From a checkpoint of a small mixture-of-experts model trained on Wikipedia.
Experts: 256 experts in each of 11 layers, 64 tanh GELU neurons an expert, 6 picks a token, a sigmoid router.
Training: a variant of Muon for the experts, 512M tokens, 3909 steps.
Below are experts of layer 6 (counted from 0) of a mixture-of-experts language model. Rows are named router (the router's row for the expert), up (a neuron's input weights, with its number) and show model dimensions 0-127. Each number is 128 + 24 x the weight over its row's rms, rounded and kept within 0 to 255. Numbers have three digits each.
After each expert's rows: a language model's description of what the expert responds to. This comes from a sample of Wikipedia text that the model never trained on.

# expert 42
router:108101134081126103131130127126132117161185085115141148135108123150116153161146156157124169079136140079105107142137117164114099155146143118109152086171132101128140129132080096137149157131109136094172104147138119121098140118141113131114121179121123120092161152121123145115127124080110167086129170137108119130126181147105128173114142104117148134166136131123144143134141081124133080115149
up0:165102133143109097116126113113122127196118130153117137147097117121101153134147126143135111107133097143132110130111125111119183142159096108113138157155144180142110130087114142134155123094111084096150116119164138155162122100122117131118169091129133116179106140095107171151129174118119119155154144118118117111107122130119106118152117096104138184090161171130156135089134173124179155135114
up1:141111128126125141100091161114096106148219113091124105138103139092118150164150121147094159148148145138124066136145148117125117123115148075128160141159170133055176131148095139136127081138118104150176113142149124127079111136105112120105161131146134100107155147124126171148140127129109147109135130125131113131099153113130108110099103113139111112121158132141133141133159104159104126134124
up2:066104129155130114135140162127155156140139084116147132122144124134127137129104143167155159118145140126137126099131148143096095154142139108189102165113064105149130170127093075119128123086068150090143116078132142117135129124108126120128159127096166128077136122130148116106111170108148154139143137135117101114092148136121125104080126128106157142164129130132148134155167097135122160115121
up3:117148162075100142116126135125163094137118130152142150106137139125090126115108141119155150097162148133154114135093113144144090111122142134116150122138132113069086111111122119161181159087120167150172119127123125151196099148143126112140124114085121064063143141104147162131139161110105120114107133137117113115140120143123112155089154118110163159137119118158140113120149130149184141132118
up4:132146156156169090097136164147166135151180108138108140123149085131115123130151143117160162088118108132145116096150097138127147145123102127147124125177135131125141119115084097106099091110132095107136084107142143134096127128041119133157147143086123113102157165152087131131142082104133132142137159177111107101154140128158127128124162086130132136137144135116139130126158123152147086130116
up5:109135088114144116097149096129119116124102117107126129133190143118162131149151150183137149077157121091103121133107121126087134134124151125088136126172119146169124141134113120131118157152140115117140103102144116123101115194115112166151140129132062137145138165160126141053158105124131162143104155113140145122125141137168120138111121065131114129115115130118113165136114104080151117127121
up6:116111150106127106171101157113146140139132119096159117122044140102167135171117130103176138086139115116136115069140136155128130139130118100101104129126123125131110125131103135167160143143124132129117125116123099119124162156142091137100138102134112110143176177110123098126117124122122125136118164130150096116150128175112146182087109161111147150158155084125153125146179113109127075122122
Numbers in ranges

# expert 48
router:126071148109129119120147110098140173114145147118060133112105126153074136120178121151132163143160180099099118124207122130166121106130144139100105107145092128120151156093109125128122175126100131108132121141138130162119146129164108143122147129121123094121140117089100134135115133113140100085150135121115138127118150133120127132096133146132169134140124152112133148093172148089129077167155
up0:152110111142142131129143123136111121116177115114121119113146105137161153105137141185139098128103125133118125158101108179145112150170140154145140098125057109140140130144154170095124152113135131108093141126143164111127136089152118132116130132152128075142120161126087106103129091113161124109096150062090126141108098098125121144107145115090193121170141112129138126117151126140124103127181
up1:172124123114113158112138129129130064154154106122149156091131116096109111121164081143146152103133122115105139118141131139070146142135102137138138098147149134128133148109143143176157197145110174118090150139156144153110150154166107109151120153092084133161125113111133111098117142082131149121123124083133106120139123111105158156115146107162104084110110168103137113122123166124137104168131
up2:146120129130087183147184135120155133117094106062111145113150124130118147146180170147111101156168119125122108140144109126135117128117101162125091106143163117099156160120141152130167109107077113100126123075121148101135151117126094157121138112099139153142137124129086137137111131119142091107120163130126102176083131133147126130161091144143100157170140144143158118119125169115105107105111
up3:125134081100099124124121080133133122118137142111103130113088124099084104094119144136126142131148114135120111106162122126158105116168159128125116110140123092101187115150119140115108128094160127130113126146118174174188138115142129138106175188161115174125131132083137142137103127126134066137155136146116118132170112129152134162087129110177153135107144130118119135089163160099130113146110
up4:118101166115113114115155140173113144157124129135143094163137110089111147182093125144122147110106119111150099115137110129110134113170140134161124147211099164145128155128081118113132122136133125119132075117127107145140141115109151128108132164126130094122162076128112106135116131122110156077138124104163143150111136164146114134087152134145148153105119098117162137115122127102117085170191
up5:141099138117138128119149132146106159114146119121178151104140098111098134166116136123154125138133153088085157126168124147176138106141126131091124104181076095123172129107097092128153166154071116126163143156124116118155114130148124118109106112135100134109107132103131126131154065145136115126150181118124117146123123100100134164158145136164124132093109114110077098120176118117151098132143
up6:134085108144149083123145149096103116115135122162110168120145139134102123149128181149153124100107152130121156118138146176116115121115138141143146118115048112155134115094134122152119152117129126100139111127121129113100116151115133084125100128065093147067119116138166153129126123145139143141151152191159089151092129162136150186129133139123138114152124151083104130121131120143146145080128
Syllables ta/ka/ha

# expert 34
router:131119116087124106117145117113111114156117100075073131118084096112122125156160127153150152123151137116085145128161140139163119160098121082084119123117130124132127134142120135188116140140107127100143135156115160161124167094127101094110109163168132138148140144100126152119129146123112142096140179128123188127115187134141142136107142125106150138170160094127086148126126111080160140153137
up0:131158128145139156116167089086121106148146151143157141109183100133090136162110127165144116154152165123145089156130151117125112137137145112108094157051143105127099143150093144102119150084112121123145118109126101134111101109155127125137090150100126163132129137097118116105133127123121104146151139146163183162138139185119141111126134121162083113092158144143118142089151133098146119163134
up1:158130103129122113125146138163147112171112113105146115174127091123130136150087141147107134099137172082138154128151131184128095086131134111151144094114118117092119133170133115100120166157151117104128122107168152148133114181160136105149152150122089084135085098160124103144159135145093166108118141111149143148120131122157103129098114077130088159152141131103136075139115143145145120116131
up2:120192100132096194092052152125160102128164132109136099134155138084115092107104125149122139110124157129093108137134124143088152135149082130123143137156134154148150123170122123148100149130159132074115115141093111125176143131109168114134127124153149144143139114129115154165144158112142123154155164125095114096128116100144083100135163130137125137113119124106111126076124140134146124112137
up3:188122123119110131100142091141122114107128116102135137174140094134096163106136156127135159082074136119135113111135129153089160120166121107124144155081134145126091145171153129171147121152158142191104119141148147153103132138131111147109122109164088107129153151152078108111131118099112110108109103115136124163098155142137171099118133104112152170129118110137104152083132110140116109137161
up4:135151144141176136122096135121156111108135174140118116120142129099101102169109167123124161154100125116109148158150111156129110129128163134160133115113124129098157100152102114140107114128129140123160176118077129151159099159145093062131097144146175110146144157158098079122129140109168129092119158120118134118129093118136122120153077136176132122123101089112161097130101124137127086155150
up5:135087102150073157131126100110126140184132140108130098150134086091149081093138154122100114105152146152115164138138130158142134146167152127084138175138084132132137155116157121113109164122071160112112111139177143117161132105147101139110085132122110131163139128126125136142089108104093144095170119150114136133126100101121116079121120101169125135101131177139110133145135127101137123125147
up6:131125164116136137065167115131108133129132113124114146107136125105089105145163121123140140128118079163090165135176165105121121118137164120105149120111174144114127135139112155114101128158153121115109115120129082151147136163144126112120152153140093177100095176115134119151138133123183078114179098147107129106097162142102163114098119109126151128122105086172129106114135132150104104138098
Plural s on nouns

# expert 26
router:141111142112132141125175103094133162146145140130099122122144094150102138122126178140124150077143130073142113117129087146134107135108146121092147127179111128103151149124068132141142167089091147125165124115117133113146148085126093136121110118114126097160119128095153125136168179141108109113141135126113152164098195140127130124119133069123159136139157108092088115124145093132147134151136
up0:101098146100138104123169113176128132101155114123147144118155119122117127107086142143088125095121139120120105103127118144124152120112089111115158145152130138126168118109123111088151154135122153162146147110120162147120162091130070117161122193145170117155092097082177108149111123148128097117136155131129120132110164117113104184156152111146158146137114096088109136126139129116151077149146
up1:099131139119165121150171110111115085135145126106133100092089099125139121109152161138123140153148121135118096119105168126161139135123119145127145158119092184111109146096109129125125074134175141140131093132151153083130129124091159148133164096131123136140143163073163155123138140139112141103147135146099106170132172127135090099128079160176139150138138125116148130083115117128135121117069
up2:125127137134116116099141151096153111117129173094100123088129106117147145147113145118156115105131145120133096132141104145151087117107114151143085128120122158119154150128071092076159162143110130078110139094140097149146083104152102110150116168158153138199087104138139125140188157145142144139129139135096173137131142113136097128119146128186134153143135136116140116101105125143168128121106
up3:119092183148171135137132113136087114113179145154121117139132123091087101116141085173099148119111134112126129095106126094157095175129146079131129150145123169182155120129143098135129109119135116074116128132120129134129207113110120104096117124107130144122116140105097149120122177139137108153123111116120127134156148168120122142106141080148135099141152129128175158118125113158142168131137
up4:083142132128166153120125168166135109129154119146079132146122093119114106113142160117118120131147126181116121139120165090193092153082125087127137144143083117076151130113136117111123187124151106120127112091114123136139176117080098128107134108117079156149107102116139105136135102125133129158121102123112136141139142127145116134132112144151170192114143140142124136141130140097119182157133
up5:090129121148118131106148139069157130107136124096164153139116140159097141150112117128151123131119100159162123122129127102135094134124112124128141175141092152123129091148152088154167129136092106119106142156137114116120093096168123107146102143115126135136127128095151097134140166121073143155134121188127169126132143190113137128155168103118107104192142105102110160099127092108149100098122
up6:139080101140113137148195096142136100166125154158139087114144124142148121166124134117083139126156132167118098118126125139159121103099119178089115142143122164089145138134110159123115128127124157123112093156163131113140143086127098094127138142099141105119116088115130094142196124106121111120164100098102153154121072105145110141154157102107136151123163091141115105159118108106122141144112
Word starts after hyphen

# expert 3
router:115100149107097079113165134114116144117151101142034144124126120160107160145130129122143155098164105115105129087149099107127104129130130117120167093183105157148128169171101148149120122100122117144127075137136154149103146140135143135109126097120114110120158127130125126160131129113119139107158146165159126128110180152094140126075122121109146127171144137123144109128139097076135122127159
up0:107127110110143124113134127134144096102124119115142135127126159114172143184075116084138160151171131116094116123097125159130153157103138106099131188130132141135162142103145111101106111104139128118128154125132125112151132127159130137148125113082111116136124098138126082129099134088132067153133156153138125145104127144106154155166138048150154144110178117141137126100117115079166165126133
up1:118141115106094137144157123143104152150147115133091136126140090153124124124127152145121149107113087139158099089123114135140151182099110124133140113109093136163137137149109106145108139163131151099079105110174149112109097160141095104135098172098106157132136130104150089122147134128099123166141155143159161114123108135105202105091159115103121112102187149155111130114159142105104117091119
up2:132138122130109107126158141103103106140146133135140129136122148157137153097120129122116123136148110068162130097121157131114140126131108078122159163149150163105130144074149064096089147133144135118153147092133089120144185136105126136111085157136162136127129123136178174132127126136100119117103182089127092150059167139132128119140118142100151132146141153118136130172102144084108124130134
up3:120104115085131084092147139112122108115107145115111112084120125176125116182147100117152110104119119135143134116114124188155136111118141119176144146104111157167131163146077139162115105179104119147150134095122151165104114150089132143115129135113143145129161137154118133141101088095081139137152182128142119125100117116124116131122107144120126102088151122155136109138082135083161091164136
up4:103107133090116134104154144104094132102123116142095158111144143170127093133119125124185178113158138116115136116152133108165153147156175157124144126174069163148126122103105083113081115093132114145167093134151115166127132130172148114109122125110134075147123146106098129121151116128148122114082119118159141103116123118156117133130110161169114119141134149138186120131131076120135125118153
up5:149138158116103113108143119170143121176142123135146128144113135130181122162160109157147108139149141117125138114144100148121117112163110107134135122117145136146118121152142089163096108109131151108149095138148134135145150155083120089117167165079119075140141113081147123093120161070125105156127136137116095112149113141125147125147194070111137093138144124090100125114159106081112147113119
up6:140127111128173085129146128093124144152112164135098152100098150141103135139133135126124152193158131139108149093146142117123071141109122127151130093143105144158145099137160115094164182117131100091121118125112111137112152153105122102085111164159094142121099174142169150181140188148141111109090134100143133112105152132118133117124141124124129092124115096174131126145118110130156143117091
Short mid-word syllables

# expert 18
router:132112128117120081142145148101133141100151141106107161100112100145104145134128188107126136134152123082113150136173094153140111153127116137126127110143124121098115156162091125164137149097110141118162105149142162137104144105161128150133149119136083106163113154124154093148113172112077124141150167160122117141082178160104156166137114079122123110180139132104098101102131128136116095152134
up0:160067138143138104105132153090157153138123141078124112107099136141098102122157157078107131081087146142117130126106152124170129137130111114113141122129113111140144098120110113118146146147108125143167122127139077134131143129104093123093102142117112073150119141109179090106128105169087179114139119130150106124134179157120137135150173103158138158165139112134129101152142074128139113126137
up1:100096087113118113103114152130113151072157145125165094118149129174154128153136161170109108153136148118084131125137101112157133117130092096120115136114097142154133149163108155070149146092144113068147154085117125137134136131162129117116109146178083117133135133117107118117191153172129117146139124165132132116103121121114138114145106131157112095131180101118103129123130131154162100113131
up2:155156096117163107112110132111150134134131140088128142111105109135111140152128173141149123131131125106144144152136095153140125101148152164133126122099089136124124101101141134081124119077141138179123112127150144112107124156145085122072175127125091130139133140148160101128170131108177128140143150141130112176058116152131104145132100118105176121108129119093164109108067162130115118126164
up3:108139147132123104112090108108169117138123146132133158076178115121123116108120148116140168100167152116109118106106120129162104156143102132139159109137156154144150095115133116153136131111149116132182090144134148152119145133142127105079165145121112160106141110168173129105098120108098184167090120110142124149113146185118142099092140101156095112146098167111151102097111135127130134150169
up4:137128143096104105159119152104122110117164174118076154125106148132133159124112149139119133089138120120095132116137097108078127133115118115095135137107115183146082118115097113143105149123117180125097113144109134156090162106129151127146145141143143134119121157129164147151092107092155152169087147097107129153143149095102143142121143143150125135130130095172152085159162125053126109146114
up5:119128109086103142123136137140103151137140120114126119066189133115122144180147119151107129118148177147147123122125146147123115154123165178123175129127107140158097118095122147141113163135107142117136101134160143163129128128161130102086124091117132107138139135084137059100132126146118126108111143171120104097137150115156214124136130101130145117121079123112129126139118163128138095087133
up6:104129121147092148103129162150165149132081090143131159142092131125088142113116100134147134103135098121105184125143114142146167128140120154149164157139127129117110139104135097162136164113110168156122073149114107171125145140147161154082126097109128110117093098113141179130121103083096132092106126097149136089108132152120123149152148057123138147140154130089132141120156121128142132123118
Letter o, dates

# expert 57
router:127124122112104082121154131119122107142138100111107128127149099116119153116151137151160181094163164123099153118150120145126137165119093099091155124130113126091129127111135100162136118124085151150139118163113163161108130070136082125082143159151103132124169114097139130134123144120104152091141119144143145140128177125149135119123126100117134137180175117093114139137084118082180123179132
up0:117137132126139108115142125129130096168161121060120147146151132127139117154118135118095131124141137089154136186128153109162136104110118125143078116125103145131118139139092146141170111138096108159143151128111088129125138087147103154141170184147107133134158141141149103070155128113105158132134127082139103132126141112153137111114138097201112155132108116103113100116126113097115126199124
up1:119106106129166144129129136065121132142144138162107099137135134112165118083153093120154127090118105128112151136146156136110104147119166095134135137113134134106095111103160167121154125109145110126131084108162118095128197117122135079133151153148119147146129126062131142143167161143120173139137153130168125155145129118159171117122111146152146162153110117095085103154103088103141111135112
up2:115151155128125138126119123110091133141151101138126165140136147109080146115121127118160117094188136137108135112131105078099112115124115175108118128094121112088113130117137129164144151118172173073107100145077118132095148077140128133134155120111123132126114149108106129129122191152108174102142122117117116117108178158111140124137116144121085132149122100143180152151160131117170167118154
up3:110139120121137117128109122155123139089146082137101163143160144104132134124163146163138138086196089134102120116123165137093136133141142091132084154082063127120089189109164118150116135133158131143112112106126133153115139131112146131107087155144088135176119108110147135139097127077126093154123159116132089152140135139119155125117151142119138119154147110129058153120128128125133143112136
up4:095166139116157111124130142126134102119120062129114141102125106086117160128110147155174126148111108135136141129133119116121145107171115138143159090127116090110118165126134085192155109115150143120113086161088161112118123100145085115120172165126096146116134125128105102096201144117132159115160099133155126126090166130110153114158130108121134107107159133105121156121112170156138120142122
up5:099122098110098082101111138100169066156161115130177154119174119157114156159117147104113140113145170130149091116147171125120123133164104082150127147115131145079136113122139143133124124128106107118126139102127161144109114100103154087140119144125141108146128097135158165149108116095119134139160133138130182171135088114096100131130111115105131126116149111176143139142103149156147102174155
up6:117112132098120151124137175115156140128117136120084107070118118136101101104154109151088129102182164152074176139158150130131126150149156110116126139108094149140080098128107117087133116130129121143144150112156128154139150072149133134086140176134133144092119120093129090183141124129142081154141126096105157141128140098181147133152123133166148127145105132141123137087134142121113128126122
The letter s after prefixes

# expert 11
router:095101139102133151150154130101104121165171102096100160086146131171119127153171120136161161110125126090070124144153102142133103150116134117128119095157150151120136149142137119123147141120131155116172099134145128124122123090155112114066103131152131100093151145104083130111120154074108109120154175134144158159096121144109120166120130088136154145138161105104137116133124115115119091105169
up0:145125167101160098161139092136119146151159120135113126117118090140091092096120135140128112135139149109114099124123169103150128121135146120121122116154116166119130060128169094099089131106147111086185125148134120160179121120148118112119141121170163081158151103161118159146163149107097141169114111143116126144095162168122116185108131119096161121139128111124101124093126112136127114154123
up1:127110149143130125130119132125084099121146124084096127102112111159135139141125154118118119123143132096143117125121146113193109133125125113145125172112063112105151067113156075118107147100199145165147130103148109142111131152147150116105101140120119121121129115139144145134110119117140165129102126168144137180103143088157073108156144084116123121168117153172135103113131111154150162144109
up2:139148119128133154083151125141120142109085145095127115085141113163129154120103127137082112142108107130082131104120132122123128131152093128133123162146071152142124124101144103128101119120124171104127115155140114189149165120173144140122134127148149116148117076141190156114140130108130189160090099143142158152113127153140117111120132133113159140082151075108110150097170097151111136140109
up3:129114126129062101150089188103116109132150111112133123108128143149114129141128140070145121125145123142143108133146123146134117135131107100140106185138167147141150131105114173072092131131094110148131157140106127119174139126152112110123126153137179102184132090124133175133135172130124109085105127123088104139139132133127125111147127095116102166154166181124137112156153147089110121134144
up4:120130116104090116148079126177144129115164130152093094118146102134106121130109160205155097118178135156112128127139127127142097175134162134153123136109146074126092092125115108137131094142137114102136094157142098128151183098115203158066113130157136131111150144146143146141140138127117148094123142129143108131104112095115127134118152113132160105145139151135159137115117098128135106126125
up5:150131179136121158127163109113144101103127136120123115103158129164102139133118141177135168067092134113125142113129125145137105124115165140114152142119123121109120141092119097106157148098091113152127115071124133109139094161112170151127114148131067084122111152146125130138140154148149111105134121140102156122167145130163153156143155061137125175140109117107119125089133135159127138111191
up6:145122123149131122143148117071138117131166082097141124093119123151165128139152157149163120136118093090109158122174179101137131153159141141100137099134110142122134099154115135114124115118151098113117085125100118137117126157110121115099144137169174104108154156098142112142174160095101068131147127123161152102123127136113090127161147107114216149134127109109114137140154134135131139115151
Standalone numbers

# expert 35
router:142140119129137097141136099103146104136149120122126134114106066139123125165148172152169145137167130109115138117137116123149111156099138150120118123095127092120159147130121085157123129120117153099153106144119113135114128118138081116111132101208080094122162159139092124138134146099140137069149137132141155166081107137172166101104148126141146120156118135094123139075088106103139140155115
up0:117094126130176153145147137141122130090108186078144122111153173101150152142126133147098164143120137133137135177102103156100168101134143135156160132131117108111152151181144144123124092114139118118078083137130130148151165088133138109098127127149134116148099097077124173119142157144144128121133103160090114109134080132117140124181102129113125115094113132151108129098141127119162122097156
up1:130164127126108115122111118121186124098094138186118191155097112121134114089110134139189148123144131122108140098131134140130107119137137154126120130123108151111148169163141126185125097089070105074103126091135156111135176094135128135169154139138114105140121127130144173081134129112136090125105142133135131148145125147077120135138137157142118124163118160104112133100144087123123150138117
up2:109136103125153091151108145091108145162138118159119105110110097108145118155157097118128089137158128104144136141152113173118117133103164144113135129106158112133134155181098165127129137174136132099147143093125108102103090113137144114161109092180107116175168167109101145126104157127163153139131173125135158178094098149133113106081109152128139109161106113105130138117132085139142108133110
up3:093130144093078106130089138134125152096118117128158129143141122122117158161084108126169123161136129088146140088123164129188136173106116140123115123112105114155115116132124117120150122110091119120103119081136123132111111135110167136130164149123108108210134148116109134098116143049133122098116157111115144150132098112148131146124156113174118149129114136172114152117133129139168134133178
up4:137107109107125114086122124132110064098102085145172144128131128185121122103124184158122125130163132110137128139119116137137119158099098131097123132124140124160139142125133140099144124125124123163143146101131123143135147134159097121128086102135122122102169131107090148084104130157160101115183104146147112143091126146160206078111148075102150097154131115154112137152117126153104142132137
up5:128117184128112119114119085155148118119095136124166178142121044135088115142115159133175130133117134118161093113159119131192114113176133191143099105115129133100150119101115107145096116120137115089114123132149100146167152129145093098118164159128138117091135117141113088108143137126117168097143135137101109159102149130137122129132155107112150162147152148106124110125145120107145110127115
up6:171150140164116100191105136112108098128165096153129102140123149127174141122119129109159157096147148136109138110105118152124128197148128140076101148122076104143127134110180153133153106127122154086098120114104147149114152123116164111149150122156085113130142108114147142111080133125096131098132120114089169109098113123140131154100097121155151138110140080092137127122147110141129158111116
Location infobox fields

# expert 7
router:087124095092103155152158168115128163154137121071096122075116100163120132133152132117128143122154115105132139120113095121158105167128093113103123095129122157128150144164121119139107141071140190151136115138141134149099142099154082114134134117134112116095121103114114133133117159074153144157168137138152138162079167130091127137109151086141146149135140138112156128140137116121126072116118
up0:131111140145127142138136119093135103129139104157133090135080134156132167130134128108131129158089121143109178175140109074118125148120108129103120129187157129101117145174126124139082128163146173133114148180116161140136158087132109132125136130125102147149124105148131140181106132104111117127159111119123143116160067094122156089116105174149161109153122086146078121100128136130105120137139
up1:123103179122139136091102131117124086123149111107080088116118087159120070137137103144119115132157082154107117127175115100101169132134145158112120124092175191115128144127129118117133077087145124117099157108124105146140131137156119164093146105166123078119159156131119132156141135094141143133157146111155161123131146127159126140086125150144128118111112151166119150096131133157137099134145
up2:101122158142120104104131126086154154125162148087112104127150147134142163134155145135103112133135111112136110143133106150158108141071122136154137101124094132124106116126122127115153112123127134127074095110192122140116144149130148116143173127170118141107163169155156159104099125120140110101141108124112085115132173069169148102154124106146090148119161148125168134125075091098129086120112
up3:089137099097126151140124151125106142120154125135111111130173132135170143129116177122131122082136101132127136141133099101104173112134117138067158113137117087031171124177115116100116130160135164174135126114151120145129115065133136119135096139130133105136137123116124131158168103113108153097168125153110147135116136134103145109157110134159115132177115137136117122129152142129104101104162
up4:133102098100161094152114125122143144161064130139174136112116116173129165124150127161115136101112138163131114122083149103084109100085179136088137126085127108145129162126142151147124153147137160093150096138122115079135163113148113099100117143159149119147138118123099087083103124166142168105108106175123105111154144120106115139133120131162132118178129144115115133141113130139133128123091
up5:104130100136093147130120163149120124119117132110169126116138147109114078134113147168147103094139102115132157141119120176124164115125123129134135074134099127120124124173119126168143139126142169122114121139126120160153130157096110084129109135146131069118171144152164100099159134117092117126153146138134118121087142111141141138095131074151101118195145159142109130143070092156155083135126
up6:122143116117144175142148127136125154154146149103092147114110072149126144098130107159153174127100122123133171099109103107123129169126115105109120104146106156131114153120140090112126131108120148078106123099128152178172132103179121148100115116161119120152150111119146163116131131156129107181116078127148173111123155117133136171136132098165158116114145126116128154114133076145070110107106
Numbers and months in tables

# expert 53
router:098123164086123127140158179144119130152134104126115176098124093121117122162139118106099122107135146131103134080113103149162135148134150147127122131111097120085174139127093105143106158107120122131128060142130150148089151119120108129117110150166144097156184143135104116164141135095123148101167120145153132137100136123169154119103155124121129135143194110148105140078118106094133112114167
up0:124143126122172108130096122170121137090141131092105121147176139132119097121100156106124122110100160100129121110136135178168111143135105144126113131105119101160124108112102130119132150107108133114153131163149137156111160127123123179119093154149116139155157106180090091103127123142075085100145133119078145105129106169171156151100167107137139149145112105140163114090129111157091108144158
up1:120100140089119159130139131146123110119124117119152109121120142135096103105144126159075118092150191142113153185131112118123138124100153161106148135110131137110136122113095097105169115115117112110175123113155160109150095108127117130142088139192107119134178098113115137092112143157119124082107086121111133123133177178139128175126116151097125108182116140122148136137140115100127147166149
up2:130173112126155106109134090154133125107164133114121124100114130128122151128136162112109117171171171148053164141138063147128156131095115135153155108078079113091144084172130132132127119073124114134125155113114160092131122089148126149136116163129132150113142131182146117138131128100152131128139127118135099128148139133169118137169085106150137089141132126111148141135112110110155104144114
up3:121113155091136155172146152079167148113141119097102145141133142160091128108149123158106122139113142188137158146154112115137146140103154138165131131126116089085142140113168153129088152111152152116100133149117127117149117117119108161126159147077148095066177129077107144144084100128131123115127152125128103138160105091112155111126158125142108091130150116116141143146164090099133149117119
up4:144110115134158080109110123147108072117131149105133156110110134150131110147115116127108137108164108169146131116100089134134126153116100109163117114093124110130159154187148133121101179137161144118079172071141156203117161109113121133117149112150128158139113133148096120151120084102120124113122137110129123140159172151138111113101146097161154152126175123125120136142108137131081143125142
up5:097138142097098115110098140180131144143138100146127142109144095131122123124094137156133134160095132174129124124142101097112116148107118142105170135114135111130135164143135137142090151119156143117141142166108154099166159112158093135111101128066142116182150180134108108139088113122137082108149122124106140112096106133177151150118137129128166142103120119170146111122141095091124123185078
up6:092155129083146114091178146148152134173117125116152150115166130151133110096130119141127166133168125141143144115166085148119154100127156111158140126143144132128112150116113070121128142129133136164120105114182136157118085104142131123146124139121095096102119152124098132104151098142120104109153077094126097119101169126134107136114071164118133169114127089145173161101111098112134113135097
Table field separators

# expert 16
router:117072139087096107122150151127133114149125102095083128145155122129106127120140117153156135140164119093119142096163133112147112153105124103082143102147110147148122133129125138151153110125124145111102105130115188163109154138141136158113090154147074104137154156134070176128135114080113146139126159136145158139104185131106164141122180114123125143129147126122150126117105092082164105145140
up0:091137138111138179134149115127141133141174143157097150078123154132109123131137122188117105143123135113112129114155141129160128129118110147116148101117142130147118107128096123133094143118170099162124162106145122082156139114119104053161070095123150129085190099142097114117105124151104127162100145145145104078134144097103146122133135092104121113137139137123096151107159148143148116111158
up1:150113083105085132143125153104151126170113127148086157130151142149158134086145146170128148090154111086141137138109119094123140147149081133102148109108102151130104100107140125115144142134112154099139148108134137141088075126127094151154096129165135099127151111119139140145106110135155098138097155101109128150157094139138115109097176147177138122133155123133116092169146072092130144148167
up2:103111147132105132105150098160132111070124066131143148148169129112102113179140120122150123130178110151089114139121117151129175145138128148122123111146127176181096150144125141121118137117120148133132112093130157140156178162134126120101082168098139123129149083152153111150128142112106117111108094128134131118123072149117155142093138068154126107098134127105142135137155171118146106101136
up3:127128157104097132079084169097127111147105138107123129113142129140180104144093067148134129120137105085120161111115127161114097178127143120113098139130099162124123140134150115133109140128106130130122103127142127168177142113110095149127144136124160173152116155134102142158107130116167132139125200139089150132126118143102128169087122131138147059140115123154164112085114131116119140099141
up4:143098115145158155124063160130127091151125127123135157111086086119108107116098126144192152116151112147125132069128108156149122120162142167138109119185076120150120119139118121124120138175135144120104127128136103165137113135132126104169120118151125087159104152151129109136119103111076099148144144136097139140105138112128066115104129145130145131147140152143123135141127135096200128115155
up5:121089114101128113133130142123127129092081121129158150133103150104089141192122108164111169151140102112149149114132092090117090121087158119175129105126106108121165126103129130151153167139114138104137104154125137129165164132120137139138176116116097116135142121128113162145169134108075147153113096098138128131141129096088121158123167130094098136146159129138184089138129123129164118135174
up6:081139148119165122166106124112146119161142125126149143137133124093081140137138135120150113149154160133143106124170159141149157106120150164105119094171136103117121136093078102111160138115109125118121165084135162144145128087078141126114173115112105116146118112102123128143117091136138139106142142095121154083145102137133130140140127048127102200142159101138143136129088158111127127119140
Plural endings, lists and sports

# expert 62
router:126123133122135114170113122115112130152144070112130176102135097136119149129156175151119138139152142129109143149111104136173123167121182170114118137144093098143175144138117150113123163122118143115119084116111138136095126096123123138123095110161126082128119099129098099130148142119125137089168138132119137151123121139137162098128156112114121124180182079124113176071104118094100116125169
up0:088129081121120112145139140127118137144145105126126139146141147161127127131135135143122147147176146121159102152170125132120124093125118172117114127123075159101112104115104140144158147117085149096097144158123146112115063145115137134110118151123111143117156121087131157104091099142100107150157167163142127138126083142117144092168168116077130159103171140097106138091150155123118083114172
up1:136113147115124127077149065121127101147143130131104177138127096105137123149135089102120159119131145120176077161131121132121133117133125121089119135132105150142162076147158116138170130151148092106179123146112093156108149149165156096116105126102130132154127125106142107199138163123100145104163144144140116110167132153126139130135112128158114148147104104145109066136083142106117135121111
up2:131138105121142125142147110132115136134144141102121101114126115110123114104165163118135101131162139160080147141154142155159141124121166146148158160151153088069087138138091131120085155092100159163069112115164123128131114097116105159138124122150122148082157118141151109143150078130103130107158130119130081165096093163115146142120141127123132107132095159102125169116149136091156121116173
up3:090139142130131125129112163068110136124102116147126111123157126100106116132097139147054165122160119073167131092124137151161118081089172154109111131147151154134110161141119084121119119122112139156085117111127153149119151108135160164152095148126145144160125129148114112131089133130113140134148112117113173141156151152092168092124125119118106106126141142154142111131130106125158103196142
up4:149077152129116158165112136082101158129122113136172115093176096114098109088155113134119102131161163153127100080097115166125137136120103166135099104139114150072158146144137149132110132140149150132121121112149166131099164139153139103110142133093121094206107110113127152116145143128117143123123150117091126141130096125107095117149126159136132137111185140132169144140136144122115107164113
up5:149108179126136132101114134095090116150145135141137158125154134126090156120152116156121149128158161108073120114147157119111108141114161137108148115124124116133118112120146115132108071118122096113105086130140117072124115105131176131117109149165111143123080138160142106146140156132141126108164119145140162120096140135128156151080069128128117117128198110151139079065116110139147149118115
up6:096094085129134133151150143118084103128184144108150144123091130092143157132142107174111106132138138140072117126117148152128092095152130115117122104182141114084137115153139142102114123124147145143113129123147153119163134100174146098170094177121110131125122159125110117186104124116088173133150127113113149127128119144170141132124109107125114101114144101124119149093187148172119128125095
Colons in lists